{"num_hidden_layers": 10, "rope_theta": 10000.0, "rope_fraction": 1.0, "max_grad_norm": 0.5, "batch_tokens": [65536, 131072, 262144], "train_tokens": 922800000}
Below are experts of layer 7 (counted from 0) of a mixture-of-experts language model. Rows are named gate (a neuron's input weights, with its number), up (a neuron's input weights, with its number) and show model dimensions 224-255. Each number is 128 + 24 x the weight over its row's rms, rounded and kept within 0 to 255.
Before each expert's rows: a language model's description of what the expert responds to. This comes from a sample of Wikipedia text that the model never trained on.

# expert 0
What it handles: Verbs and word-internal y. Auxiliary verbs and pronouns like was, is, be, he, who; also a word-internal y in names such as Satyrium, Ayrshire.
gate0 [128 174 120  94 133 147 124 128  97  96 111 114 126  98 149 124 120 115  89 134 101 113 124 122 122 154  90 129 133 133 173  92]
up0 [126 113 148 136  93 141 150 100  82 133 121 102 138 145 128 119  98 153  85 146 151 144  98  99 101 113 137 116 110 159 102 114]
gate1 [119 128 107 165 113 110 125 160 131 109 104 114 104 100 100 105 111  72 150 134 149 179 130 119 142 137 140 121 146 110 123 118]
up1 [ 98 172 124 139 125 107 137 156 127 122 190 143 166 151 152  97 152 129 122 120 139  97 139 153 111 130  89 134 109 149 124 141]
gate2 [115 104 122  96 161 140 167 152  92 148 160 106 151 126 151 105 119 136 107 147 160 161 116 141 160  84 104 114 157  94 147 122]
up2 [112 169 115  93  99 128 125  94 164 146 141 162  86 150 117 167 135 115  61 123 137 116 153 110 115 163 176 156 147 149  88 131]
gate3 [132 129  96 102 115 164 123 121 137 110 160  70  71 112 126 148 159  97 134 139 121 152 164 136 109 139 164 125 127 140 118 108]
up3 [132 161  90 147  95 131 169 161 117 142 147 149 118 103 125 132 117 129 111  96  81 110 103 173 107 171  97 135  88 131 111 114]
gate4 [ 83  91 122 113 141 119 118 137 161 108  98 120 145 128 111 105  77 144 138 112 143 109 109 128 100 177 147  83 135 104 139 104]
up4 [116 145 218 153 114 160 151 136 178 143 105 133 154 149 149 107 125 134 103 160 138 171 156 185 113 131 140 141 142 137 136  99]
gate5 [127 145 138 122 110 101  97 115 141 138 181 141 125 157 154 118 163 122 118 127 124 129 128 154 108 117 177 132 109 120 174 151]
up5 [ 95  89 130 130 108 132 144 116  96 114  94 116 174 107 135  98  73  90 125 120 121 112 154 111  95 112 164 108 116 136 134 152]
gate6 [175  84 135 103 127 160 105 107 124 101 116 106 115 127 150 105 130 126 115 112 149 138  82 100 173  79 103  92 153 138 163 136]
up6 [135 156  94 164 184 141 176  96 128 156 141 127 124 123 126 108 141 109 107 128 112 127 166 150  94  99 152 168 153 126 121 153]
gate7 [116  94 119  92  97 118 155 115 116 155 153 173 142 108 170  98 122 144 124 123  83 127 129 160 138 117 105 135 136 104 150 136]
up7 [ 82 107 155 178 169 127 136 135 125  98 141  96 104 150 111 108 133 114 132 130 170 134 139 147 117 114  94 133 147 153 125 102]
gate8 [123 115  80 128 121 164 123 165 124 116 105 111 181 116 166 105 146  91 137 153 145 135 134 112 103 138 154 114  98 110 122 109]
up8 [180 128 146 126 119 149  82 130 114 137 115  95  71 134 142  98 120 130 105 121 135 137 108 101 130 117 123 136 123 115 132 138]
gate9 [103  92 170 115  95 122  93 136 160 130 135 167 178 128 130  98 135 119 148 125 151 131  84 152 153  81 107 120 138 171 125  69]
up9 [ 86  93 158 177 119 152 123  81 179 158 160 145 143 109 160 127  96 145 139 157 149 129 162 113 164  88 144  85 117 117 140 116]
gate10 [105 135 150 133  82 100 117 165 130 130 161 155 119 133 113 116  76 158 119  96 126 133 112 132 131 109 150  82 143 150 146 117]
up10 [128 126 126 149 145 104 122 111 100 105 107  79 123 147 124 127 148 137 115 101 128 135 146 106 114 145 144 131 147 109 112 114]
gate11 [172  82 148  95 123 130  79 108 123 129 153 121 142 131 152 161 116 138 128 162 176  92 140 142 135  84 125 106 151 107 111 153]
up11 [ 81 104 120 151 153 103 101 108 159 126 156 179 125 129 126 135 152 108 133 123 150 133 118 121 101 114 179 149 122 122 101 118]
gate12 [128 123 152  95 137 131 128 142 150  98 154  97 113 128 114 105 129 167 130 146 108 109  98 116 173 133 173 129 135 124 117 128]
up12 [127  86 137 123 143 150 148 123  97 152 123  84 109 131 126 103 119 114  95 138 130 110 118 143 121 145 102 138 124 132 102 122]
gate13 [134 147  89 175 145 158 129 170  99 133 125 123 114  96 132 125 154 116  95 137 153 129  96  99 128 122  90 128 115 115 159 179]
up13 [119  91 126 151 108 114  60 152 157 150  96 119 107 105 112 134 137 130 112 142 136 157 142 123 141  94 106 144 112  91 130 100]
gate14 [116  81 151 136  96 166 148 138 156 153 129 148 124 168 123 167 116 125 141 145 129 128 113 112 124 128 103 141  88  99 166 110]
up14 [119 130 123  85 147 170 163 106 118 138 142 124  88 124 133 119 115 118 133 111 116 112 105  86 126 124 133 149 127 157 118 179]
gate15 [120 149 143 172 151 146  99 100  69 146 116 123 106  95 124 133  95 108 139 113 147  96 140 170 161 121 140 146  96 180 115 118]
up15 [144 130 159 124 123 111 148 101 115 105 132 121 128 115 109 137 131  78 167  99 140 128 131 112 130  80 122  74 108 155 146 149]
gate16 [146 119 103  69 127 117 140  96 132 102 108  87  81 147  97 131 138 134 115 158 141 138 119 121 171 149 139 157 115  91 104 142]
up16 [ 97 121 103 144 181 135 115 132 118 129 153  86 130 116 109 122  90 154 105 121 113 140 142 116 129 144  83 152 140 170 112 123]
gate17 [114 135 118 140 162  98 119  98 115  97 139 145 113 135  88 124 113 134 144 145 130 105 145 136  96 127 143  93 124 106 106 126]
up17 [157  86 101 125 109 149 124 132 153  69 140 155 115 105 104 140 171 139 107 167 130 130 115 138 171  99 129 110 138 123 142 123]
gate18 [153 158 100 159 193 165 137  83 189 127 155 117 139  80 175 131 115 165 152 116 137 143 107  58 160 115 152 158 119 130 117 107]
up18 [140 113 140 111 135 132  77 117 177 141 117 148  78 154 111 135 150 121  96  75 136 120 102 151 127 126 114  95 124 108 140 111]
gate19 [114 162 163 163 111 174 165 121 144 104 127 154 104 136 170 162 139 141 132 153 142 114 151 130 134 125 140 146 101 143 122  96]
up19 [145 146 110 131 124 123 106 146 144 142 155 139 139 123 143 135 127  85 146 130 119 152  66 120  85 122 158 136 136 132 116 146]
gate20 [129  87 154 126 127 123 133 145 131 111 144 115 108 114 138 145 102 139 130 131 144 121 141  97  90 129 147 116 129 139  98 128]
up20 [110 136 105 137 119  90  72 153  93 148  80 154 147 118 194 142 146  82 135 171 133 100 114 129 156 162 148 151 132 121 127 142]
gate21 [125  95 129 131 169 131 124 158 109 112 120 146 132 140 142 112 134 153 108  99  77 168 132 118 172 118 151 173  91 147 124 136]
up21 [112 133 106 157 110 142  94 124 111 124 133 112 123 109 168 128  91 153 126 139 113 118 133 142 165  96 153  99 124 118 185 174]
gate22 [151 109 141  79  96 134 123 115 113 149 159  96 161 158 185 140 146 124 149 134 137 163 117  92 160 135  58 121 116 139 110 136]
up22 [149 134  83 136 125  88 148 119 124 152 139  98 131 153 122 113 129 153 133 102 138 162  99 148 125 145 105 144 132 104 131 133]
gate23 [167 116  93 122  94 156 118 127  87 164 108 121 128 121 134  96 146 128 128 121  95 171 139 129 164 121 105  95 140 146  72 141]
up23 [149 106 147 131 154 128 109 125 148 125 114 128 174 127 141 137 118 135 104 144 106 155 147  78  99 150 159 147 129 120  90 167]
gate24 [ 97 125  72  88 100 110 123 140  61 138 121 146 122 156 150 123 108 126 142 141 106 111 111 117 125 125 154  94 130 154 105 129]
up24 [154 113 171 114 108 117 106 120 148 123  95  93 154 147 143 141 151 112 145 110 127 133 113 107 125 164 119 168 139 151 104  89]
gate25 [ 86 148 137 123 170 126 131 156 138 103 131 142 134  93 151 147 124  99 128 142 119 126 150  73 131 134 123 106 147  95 108  97]
up25 [126 103 131 143 123 164  94  78 129 130 133 138 162  93 144 149 116 146 148 139  90 160  98 125 165 121 156  94 155 139 111 153]
gate26 [128 120  63 109 136 172 192  83 118 136 103 110 105 140 126 125 129 155 119 169 131 129 135 128 130 125 132 119 114 124 102 120]
up26 [117  44  99  87 104 172 138  95 129 127 134  93 136 126 120 149 139 142 146  76  84 129  78 152 115 121 103 172 105 147 121 147]
gate27 [121 144 137 116 120 124 159 175 110 150 136 102 190  70 131 153 115 153 139 120 109 120  88 161 151 114 123 125 139 162  92 143]
up27 [101 156 160 144 132 128 101 114 122 100 113 116 126 149  84  83  73 102 153 152 123 158 132 116 152 123 152 125 113 147 140 128]
gate28 [168 104 147 152 130  92  64 127 140 114 121 111 146 108 105 122 112 147  90 107 132 131 121 156 146  74 177  99 164 126 157 137]
up28 [182 109  91 132 103 115 137 103 104  91 105 122 124 109 144 136 144 155 160 122 138 138 135 130 132 147 109 110 124 128 121 133]
gate29 [117 107 130  94 139  91  88 142 171 119 176  95 121 169  89 140 170 153 150 123 126 160 128 119 120 113 106  95 152 126 131  90]
up29 [115 145  95 140  91  78  82 130 160 121 175 164 123 123 128 166 122 160 131 106 125 126  95 110 128 103 153 161 157 120 147 106]
gate30 [113 117 111 120 122 120 102 129  95 154 123  97 169  93 178 133 142 145 101 136 111 101  92 116 151 138 114 148 104 112 121 123]
up30 [119 184 154 125 121 129 180 127 114  93 128  95 151  91 133 106  91 157 128 117 158 153 118 121 119 122 127  78 163 135 110 106]
gate31 [146 168  84  91 114 168 109 184 121 162 159 118 111 120 115 108 153 124 130  98 103 149 116  93 112 134 122 146 127  80 123  94]
up31 [128 101  95 144 106 143 103 132 150 130 122 154 114 167 117 175 130 150 111 158 137 128 141 141 111 131 122 159 138 149 151 127]
gate32 [112 123 106 156 110 151 100 122 128 159 117 121 112 129 113 130 106 127 109 143 122 111 119 168 141  97 137 113 136 145  99 127]
up32 [127 106 136 110  74 135 159 131 174 108 101 134 139 191 128 106 101 177  95  89 151 148 126 108 150 172 156 114 148 136 109  91]
gate33 [110 104 114 139 110 113 107 149 107 133 120 151  94 107 120 118  84  97 110  87 135 104 132 105 134  81 184 132 126 164 104 139]
up33 [185 120 119 163 147 106 133 106  99 119 115 130 162  98  97 150 155 158 123 148 120  88 109 140  84 133 181 107  66 112  99 112]
gate34 [147 116 121 119 162 129 120 167 138 125 108 130 140 166  99 122 131 152 109 130 120 140 127 138 153 109 104 143 150 110 110 139]
up34 [113 127 113 154 150 141 147 110 115 125 153 133 140 135 120 130 110 112  88 124 139 140 108 134 160 156 164 139 126 111 123 125]
gate35 [ 77 146 175 134 141  97 125  81 153  75 164  96 100 152  89  85 140 162 161 131  71 135  94 112 129 136 127 141  73 129 119 143]
up35 [108 130 146 123 144 110 122 150 128 172 109  96 132  98 121 143  94 101 144 142 112 138 171 106 154 129 109 100 116 173 126 114]
gate36 [141 141 118 137 105  73 187 161 126 111 127 129 158 130 154 118 122 118  80 154  97 136 106 126 172 121 140 120 137  81 168 153]
up36 [133  98 156 177 153 143 113 174 125 120 129 141 130 133 183 126 129 127 157 144 177 113 128 117  96  67 138 127 144 145 135 125]
gate37 [138 109 127 137 153 142 152 139 138 118 153  82  99 114 139 120 128 114 116 118 148 136 141 151 109 107 145 125 115 108 125 111]
up37 [113 103 102  95  96 156 126 122 105  94 159 127 117 121  93 122 128 148 136 112  67 175 121 119 125 140 106 130 129 115 127 123]
gate38 [120 119 118 143 162 122 121 118  99 128 141 125 129 172 154  88 166 108 100 128 128 165 153  78 139 166 105 139 146 111 140 142]
up38 [128 117 139 153 138 102 154 153 106 130 132  85 151 132 141 119 123 100 132 139 146 147 172 113 165 118  87 143 142 112 122  85]
gate39 [113 133  87 106 113 139 160 146 115 128 154 123 127  58 124 160 145 111 112  93 112 140 130  98 122 151 147 108 147  95 184  90]
up39 [161 145 154  89 108 139 142 125 114 130 112 138  86 172 129 128 107 133 127 144 135 102 149 132 124 135  76 148 110 164 119 142]
gate40 [145  90 114 161 128 108 114 135 114  67 139 139 144 164 136  82 126 115 134 133 148 107 138 175 126 113 105 131 116 113 143 131]
up40 [130 147 144 122 104 132 152 126 132 129 145 133 159 119 129 150 150 118 142 143 136 116  75 128 120 154 174 172  98  78 112 119]
gate41 [150 112 126  76  94  94 106 109 133 128 121 136 132 102 141 122 131 169  97 119 130 118 121 133 119 135 111  98 155 143 118 122]
up41 [158 158 176 124 129  84 122 121 107 114 118 132 120  88 149 139 115 126 147 133 124 135 133  46 115  92 149 105 140 127 106  91]
gate42 [159 141 125 141 151 153 124 165 117 114 120 114  96 115  86 131 103 130 114 131 140 166 146 137 139 113 121 143 138 165 124 121]
up42 [146 151 182 168 140 114 133  97 115 141 191 163 132 119 141  95 142 139 125 115 119 118  95 128 102  81 116 141 168 150 108 131]
gate43 [104 100 154  84 130 146 104 143 140 113 158 113 112 135 127 157 141 167 129 113 127 141 120 134 129 155 112 133 110 138 170 106]
up43 [110 150 105 125 137 147 169 156 132 197 108 139 136 159 163 168 145 112 118 132 150 128 134 114 112  86 112 132 149  66 137 149]
gate44 [102 186 120 148 153 190 103 111 147  46 142 130 104 130 111 132 100 120 126 167 121 119  89 114 103 121 141 142 123 161 133  90]
up44 [108  69 140  98 154  79  98 118 113 126 113 105 143 159 151 136 142 112 150 130 131  99 144 156 138  99 150 128 127  80 124 137]
gate45 [ 81 121  87 131 131  99 150 123 120 102 108 119 150 114 122 141 140 148 147 172 140 109 147 129  80 122 113 144 126 124 112 154]
up45 [126 133  95 168 150 103 143 117  90 111  86 135 141 118 147 143 102 153 121 142 127 136 144 101 114 132 135 128 121 130 109 104]
gate46 [101 108 123 116 120 121 115 117 103 176 132 163 147 123 118 119 102 117 142 142 129  90 107 155 151 137 165 119 129 100 134 140]
up46 [116 133 150 147 126 126 104 132  95  84 113  87 150  91 128 131 147 129 142 151 151 148 117 147 100  82  97 146 115  96 158 141]
gate47 [109 136 113 147 139 142 131 113 155 138 151 108 119 103 116 119  99 179 110 128 124 174 122 136 163 125 102  65 130 144 174 144]
up47 [147 130 126 166 150 172 102 145  94 163  91 108 145 111 129 158 121 126 129 125 111 137 132 105 139 137 156 123 168 112 138 148]
gate48 [107 123  82 185  85  98 131 115 100 116 140 149 146 131 156 127 151 142 107 179 130 158 109 126 124 141  74 127 128  92 115 136]
up48 [102 110 129 124 122 133 164 138 111 149  99 111 129  92 112 146 134 119 155 146 113 149 138 113  94 135 116 108 121 164 121 104]
gate49 [128 108  86  96 121 143  99 146 173 157  88 128 114 105 172 131 137 133  99 145 167 107 139 151 144 104 110 162  76 130 109 137]
up49 [111 121 120 142  97 185 147  85 108 123 132 114 118 144 107 178  73 170 144 161 101 117 151  79 155 134 126 130 146 145 124 157]
gate50 [111 142 135 130 137 150 161 156 124  90  83 105 110 171 149 149 118  96 167  86 146 138 131 140 134 114 127 140  67 157 135 114]
up50 [146 100 143  83 115 152 119 132 163 155 109 147 137 131 133 167 111 124 182 157 151 136 128 187 133 129  87 132 116 129  98 156]
gate51 [154 126 147 140  98 129 112 131 111 100 161 127 103 120 119 118 148 104 113 165 130 137  99 112 114  90 100 118 139  71 142 103]
up51 [143 167 133 157  99 129 112 162 150  96 147 118 141 182 131 119 142 112 157 138 103 111 171 116 181 143  93 103 108 122 139 129]
gate52 [179 104 140 109 108 129 128 159 136 127 141 150 112 133 115 123 115 115 147  95 182 143 143 150 111 104 103 106 113 130 170 153]
up52 [113 112 152  97 102 175  73 122 102  81 146 123 118  93 157 148 127 125 126 167 169 147 123 122 162 130 114 150 156 116 149 146]
gate53 [125  90 133 143 120 137 112  73 144 117 121 134 163 157 132 113  92 119 120 111 138 129 154 129 145 123 102 106 118 154 127 141]
up53 [115 145  84 125 135 146 145 127  86 114 140 126 126 153  93 117 139 137 151 115 123 116 105 135 177 128 175 146 114 132 120  72]
gate54 [166 159 125 104 132 116  85 103 122 138 117 113 125  96 164 139 111 148 186 116 112 141  87 145 113 113 140 121 128 141 131 127]
up54 [ 98 137 105 130  97 110 141 117 106  89 138 119 138 162  95 127  88 123 101 140 173 106 110 117 134 121 112 120 120 163  90 169]
gate55 [133 122 135 107 137 164 149  93 123 128 145 121 171 133 109 155 150 125 117 117 133 103 135  78  99 130 123  91  92 123 107  61]
up55 [128 174 153 135 145 109 119 129  97 131 116 117 144 168 151 125 122 134 122 100 141 128 140  92  85 154 112  98 142 155 159  82]
gate56 [138 140  87 142 141 147 139 120 160 114 133 147 128 149  90 139 166 144 113 143 132 114 149 128 128 144 142 151 145 150 155 134]
up56 [115  93 111 101 148 114  86 144 178 142 111 118 125 127 115  88 115 169 184 188 118 112 167 153 130 155 151  85 140 138 164 107]
gate57 [153 135 132 121 164 141 136  86 115 168 117 104 133 131 160 122 126 124 104 132 145 101 114 101 122 126 127 156 166 151  76 104]
up57 [121 134 128 114 174 120  99 132 130 142 128 113 114 126 117 159 174 115 117 119 159  89 139 166 124  98  92 119 131 132 148 135]
gate58 [102 122 119 135 124 121 138 185 115 145 140 138 154 132 134 119 197 120 120 150 125 119  56 193 157 143 123 166 153 155 112 149]
up58 [161 168 161 104 140 140 152 137 143  96  97 156 140  92 115 107 121 158  89 127 141 164 101 121 139 129  96 138 151  95  72 146]
gate59 [123 130 120  84 103 163 154 143 119 144 131 151 117 119 129  97 106 124  84 161 123 124 119 122 129  99 105 112 135 113 124 125]
up59 [102 138 151 119 153  87 170  85 118 199 130 128 118 154  88 143 165 107 132 116 119 144 120 145 126  94 144 120 114 147 158 116]
gate60 [116 117 169 121 142  95 127 123 199 139  96 127 132 141 102 174 145 158 101 153 128 150 125 111 118 127 114 110 110 121 119 137]
up60 [ 96 153 146 145 125 139 154  98  92  82 132 123 129 142  90 117 103 120 137 117 110 110 105 179 115 134 111 110 126 118 128 127]
gate61 [ 97 136 130 122  87 160 118 168  93 119 126 103 135 129 119 148 148  92 177 141 132 104 145 165 159 125  97 170 142 120 146 116]
up61 [127 109 148 115 124 122  85 146 104 100 115  97 147 125 106 166 106 131 104 160  97 149  75 130 143 124 132 127  91 112 113 168]
gate62 [157 133 126 146 133 140 111 112 158  98 102 173 112 151 152 157 115 152 142 149 104 146 109 109 111  97 124 138 127 123 147 119]
up62 [114 103 159 108 108 145 145 152 115 113 126 167 107 140 175  85 100 145 106 182 128 137 112 161 114 156 119 155 100 155 153 118]
gate63 [125 152 147 133 119 133  89  87 190 123 100 100  88 169 161 135  98 141 115  95  91  95 176 113 118 145 126 123 147 111 123 111]
up63 [157 145 119 161 116 133 124 103 103 124 156 132 101 140 112 141  87 120 124 125 144 129 123 137  94 155 121 112 138 119 124  94]
gate64 [127 139 115 132  65 148 123  84 147 132 163  92 116 141 104 140 135 156 139 158 102 132 139 134 164 115 140 138 154 141 119 151]
up64 [140 102 149 154 110 142 132 129 116  96 101 161 135 123  77 115 120  83 151  95 160 138 113 157  91 155 140 115 115 138 100  92]
gate65 [130 135 121 130  85 140 106 129 108 108 141 125 122  90 137 106 136 146 124 145 134 149 118 125 148 112 142 143 107 129  65 100]
up65 [146 145 139 140 106 166 148 136 101 135 102 110 135  96 107 114 118 128 143 151 155 116 122 148 154 138 142 124 150 103 154 110]
gate66 [158 101 146 124 139 128 137 165 148 107 129 110 147 146 115 137 150 120 143 103 132 173 131 131 149 192 176 143 101 179 118 161]
up66 [176 184 113 118  86 125 155 125 160 125 107  90 159 148 123 110 107  83 130 115 148 113 175 150 117 150 145 113 120 108 151 164]
gate67 [112 127 109 128 141 133  88 129 102 151 160 145 166 176 113 114  90 107  82 110 124 135 119  92 136 115 117 109  66 133 169 150]
up67 [160 129 131 135 116 133 112 119 180  96 106 150 142 133 107 135 125  70 154 145 124 110 119 110  99 113 162  97 143 167 160 137]
gate68 [106  93 137 120 147 107 112 117  67 115 172 129 111 132 115 105 135 116 155 139 165 122 124 123 117  94 128 108 121 118  95 135]
up68 [100 118  70 127 143  98 132 182 143 115 138 120 138 140 160 106 113 119 121 126 112 129 124 130 101  64 162 104 133 154 143 160]
gate69 [131 121 162 127 147 127  56 109 132 108 163 137 162 109 113 167 130  82 110 108  98 125  81 142 161 100 130  97 126 142 129 170]
up69 [120 174  97 134 149 164  83 127 128  94 114 120 126 107  86 120 162 108 164 107  99 169 112  84 110 119 125 178 215 124 135 120]
gate70 [111 135 135 178 139 118 104 155 114 130 149 133 134 133 148 137  89 153 118 122 163 172 108 101 139  91 122  94 126 148 125  89]
up70 [124 106 103  79 126 103 114 177 177 101  95 134 116 143 126 145 157 147 135 100 125 140 141 121 138 139 120 124 156 128 117 126]
gate71 [113 153 142 121 117 136  74 130 133 166 122 108 149 137 148 111 100 146  92 144 139 121 155 148  53 121 121 164 123 154 124 123]
up71 [112 111 124 134 163 110  84 105 108 129  78 100 134 112 146 159 165 133 110 163 164 113 172 137 126 126 124 106 137  89 153 135]
gate72 [ 96 119 122 146 137 145 118 116 129 129 109 121 112 129 137 111  76 155 129 138 135  63  80 131 111 139 141 128 123 126  78  83]
up72 [168 152 126 160  95 117 172 117  88 125 177 137 120 134  84  99 153 132 129 138  90 180 156 116 145 115 130 135 182 135 148 125]
gate73 [155 160 129  79 169 135 137 146 139 114 155 110 156 162 136 145 166  98 135 107 152 145  89 158  98 134 138 156 151 130 154 112]
up73 [124  94 129 129 122  79  85  80 107 151 147 128  95 145 104 159 131 142 150  99 141  84 155 109 116 147 127 117 125 106 164 144]
gate74 [143 137 139 143 150 133  89  97 113 136 101 135 145 114 129  86 145 141 119 116 159 111 119 133 144 139 135 120 134  63 105  84]
up74 [118 105 114  74 124  98  99 165 133 127 146 101 112 131  98 112 117 120 147 162  99 127 118 107  86  94 129 123 174 126 142 107]
gate75 [133 131  93 119 126 126 135 134 163 159  86 115 158 136 103 123  95 130 153 101  62 114  97 135 139 148 114 144 168 163 125 116]
up75 [ 96 124 144 150 133 151 123  99 157 126 137 204 145  98 192 122 117 124 131 121 115 113 121 120  66  87 132 153 134 144 171 169]
gate76 [160 125 127 108 134 146 109 137 132 133 115 102 117 103 130 116 118 134 117 134 126  96 108 163 125 125 124 113 141 174 134 104]
up76 [148 119 162 119 113  75 110 123 102 127 147 153 185 134 116 173  99 158 105 111 132 140 118 127 111 117 133 132 115 156 150  98]
gate77 [133 118 173 122 172 163 133 132 153 119 126 112 157 138 153 112 111  95  83  80 127 116  93 124 130 153 117  92 112 147 157 124]
up77 [159 153 139 152 179 122 144 147 179 127 130  83 167 120 122 159  77 135  69  92 147 110 121  94 140 127  96 116 147 137 112 137]
gate78 [100 118 123 133 150 134 160 129 132 155 103 137 143  80 151 132  92 102 122 151 147  91  97 151 127 130 103 169 127 145  88 116]
up78 [123 123 140 117 125 133 150 149 119 122 140 150 165 132 136  98 126 151 124 127  82 113 135 151 140 140 159  85 113 141 118 116]
gate79 [108 105 128 176 144 160 122 140 147 128 123 136 146 143 127 118 137 133 130 154  83  87 188  85 105 104 106 141  78 106 104 144]
up79 [132 132  96 101 126 147 113 114 119 125 121 127  95 143 114 124 178 141 145 168 104 175 132 114 158 154 100 167  94 131 120 174]
gate80 [101 107 110  99 119  88 157 139 100 141 100 141 163 166 109 133  92 145 124 145 113 127 152 138 179 136 135 147 133 140 131  96]
up80 [130 172 151 144 150 116 104 135 116 134 160 157 140 139  83 178 170 110 113 154 137 119 134 116 156  88 162 142 115 150 115 150]
gate81 [132 146 152 101 173  94  83 104  92  95 114 106 110 118 109 129 167 109 164 114  85 117 135 121 151 126 131 169 132 117 107 107]
up81 [115 114 123 118 132 114 125 125 114 106 115 111 150 171 108 128 131 152 188  99 115  91 124  85  93 104 107 127 173  94  96 147]
gate82 [159 142 176 133 144  97 115 118 134  85  91 131 127 143 146  81 137 118 105 118 125 113 139 106 159 159 134  97 156 124 144 156]
up82 [162 134  85  89 146 148 135 128 138 115 168 117 103 122 116 123 122 114 146 117  97 168 160 129 164 142 108 150 127 104 123 117]
gate83 [126 139 156 107 102  82  69 132 127 114 126 117 108 126 105 156 137 116 146 116 134 145 122 126 171 116  87  82 149 144 115  78]
up83 [102 161  97 148 103 146 116 144 182 104 119 104 155 103 130 102  88  91 108 127 141 111 111 123 144 177 101 112 122  95 114 138]
gate84 [151 120 149 179  95 114  61 141 153 148 107 105 135 110 152 112 118 149 167 119 185 172 107 117 118  92 102 163 116 110 120 109]
up84 [ 78 189 143 126 141 155 128  96 169 121  92 118 120 137 130 156 124 158  94 120 130 105 122 169 171  88 131 125 127 126 111 104]
gate85 [ 95 119 119 116 151 126  98 133  93 110  95 128 149  93 145 142 164 129 115 157 113 147 141 122 153 114 129 144 125  68 129 137]
up85 [148 137 145 144 157 136 133 135 163 131 136 141 166 116 165 124 149 127 122 114 118  94  95 120 119 183 160 108 128 136 122 153]
gate86 [ 94 134  96 134 137 165 118 186 140 132 127 147 175 148 162 116 156 132 163 119 127 149 138 122 137 154  98 136 190 108 135 130]
up86 [141 124 128 131 153 150 131 162  95 139 112 116 170 101 147  94 104  96  95 139 136 135 109 173 130 158 154 100  87 101 139 138]
gate87 [130 127  96  85 123 122 110 137  96 136 144 110 106 127 101 134 117 119 119 121 162 176 110 132 118 144 121 155  77  87 123 116]
up87 [152 128 137 115  95 136 124 152 168 111 140 111 125 158 148 100 101 134 162 107 159 124 136 138 141  84 155 113 130 130 159 116]
gate88 [167 139  97 127 119 108 110 142 128 129 119 163 117 127 141 111 119 157 118 113 108  93 127 139 142 113 146 124 137 136 133 148]
up88 [103 128  83 137 143 162 158 137 135 148 124 115 121 116 155 111 127 135 133 122 147 100 122 192 148 176 114 100 122  97 100 136]
gate89 [100  83 106 115 143 126 103 126  99  63  85 143 101 124 141  90 161 144 126 144 152 138 121 103  99 145 120 119 128  99 118 131]
up89 [ 94 125 130 160  98 143 111  94 145 113 109 131 121 127 111 126 152 166 108 119 111  97 160  85 108 109 161 109 140 130 128 153]
gate90 [135 135 120 132  97 148 120 153  91 111 130 135 110 107 125 132 148 105 163 167 163 126 149 150  86 155 115 131 130 134 176 100]
up90 [136 149 147 125 100 144 130 122 122  83 115 154 136  96 155 149 137 150 103  93 136 140 127 151 134 124 160 117 101 120 118 119]
gate91 [165 131 105  67 133 133 156 139 141 147  98 113 113 167 143 114 132 164 117 156 100 148 123 101 133 177 120  89 154 105 110 129]
up91 [131 105 105 110  79  94 129 165 122 140 134 104 108 137 141 124 109 146 109 138 115 183 173 122 138 146 123 168 117 148  92 178]
gate92 [128 114 143 126  89 106 131  86 108  84  97 125 142 104 131 105 120 142 160 159 101 154 139 119 201  91  71 126 136 106 109 123]
up92 [122  94 106 136 133 133 153 129 123 111 208 133 115 128 108 153 100 127 179 115 132 140 116 114  93  97 134  70 102 127 114 136]
gate93 [144 113 126 115 107 131 124 123 116 154 149 103 100  96 155 147 153 110 105 113 178 116 150 141 140 147 112 130 117 107 145 139]
up93 [100 145 168 127  98 138 105 136 142 115 128 142  97 145 117 114 154 114 156  83  93 101 139 116 164 144 116 143 139 104 154  90]
gate94 [135 110 146 126 125 137 176 100 107 165 178 166 172 113 155 132 104 115 149 128 124  95  80 149 116 126 151 104  81 118 157 119]
up94 [158 101 101  95 106 144 132 137  97 147 125 137 108 162 115  97 134 128 152 114 112 122 137 125 154 100 128 159 115  97 113 110]
gate95 [145 155 116 145 125 123  99 162 110 134 143 118 134 100  89  83  88 142 102 129 180 110 116 127 151  83 119 134 108  98 137 118]
up95 [ 98 148 141 122 170 145 170 139 173  86 102 102  82 116  94 159 176 130 111  86 162 144 158 126 118  90 110 128 150 112 116 166]
gate96 [154 125 119 103 143 146 154 145  93 135 123 114  94 116 109 121  89 118 162 133 139 120 147 146 118 119 170 107  75 128 131 172]
up96 [160 148 127  93 129 136 146 147 161 140 145 127  97 156 117 147 104 108 156 134 167 122 113 130 122 113 111 158 197 101  88 156]
gate97 [131  95 105 138 149 103 129  66 130  90 142 130 143 101  91 144 111 125 140 160 112  83 129 127 119 112  86 117  97 150 140  93]
up97 [164 136 129 113 132 142 135 123  97 165 115 102 111 128 150 152 132 119  93  78 151 121 129 168 129 122  97 135 112 150 159 121]
gate98 [149 140 139 163 129 131 147 100  95  99 106 130 148 150 105 126 117 115 100 162 166 166 137 122 104 137 141 127 160 117 137 157]
up98 [128 101 146 130 127 130 142 139  96 159 157 110 135 123 147 120 112 138 106 169 132 126  83 135  89 154 144 145 165 148 159 143]
gate99 [118 130 143 100 136 109 157 135 156 120 142 133 119  86 135 166 166  92 116 121 121 144 126 173 162 107 134  86 137 101 140 130]
up99 [164 137  77 104 142 130 146 151 156 124 165 174 131 120 150 106 138 107 100 177 186 115 127 113 146 143 148 160 117 132 123 139]
gate100 [110 149 124 126 131  88 136 157 116 111 157 102 107 119 108 160 102 118 107 104 152 129 130 111  98 170 156  98 110  79 151  97]
up100 [134 174  97 134 142 153 150  86 127 158 109  97 191 130 172 104 153 109 179 135 114 154 125 149 120  90 106 179 148  75 140 105]
gate101 [133  65 131 151 153 156  86 132  98 119  85  88 154 152 119 134 120 183 109 152 168 119 186 178 116 111  82 141 160 184 113 137]
up101 [121  91 172 133 131 163 114 144  80 132 139 148 135 127 136 125 112 108 158 129 123 126 143  97 115 140 132 121 172 155 102 144]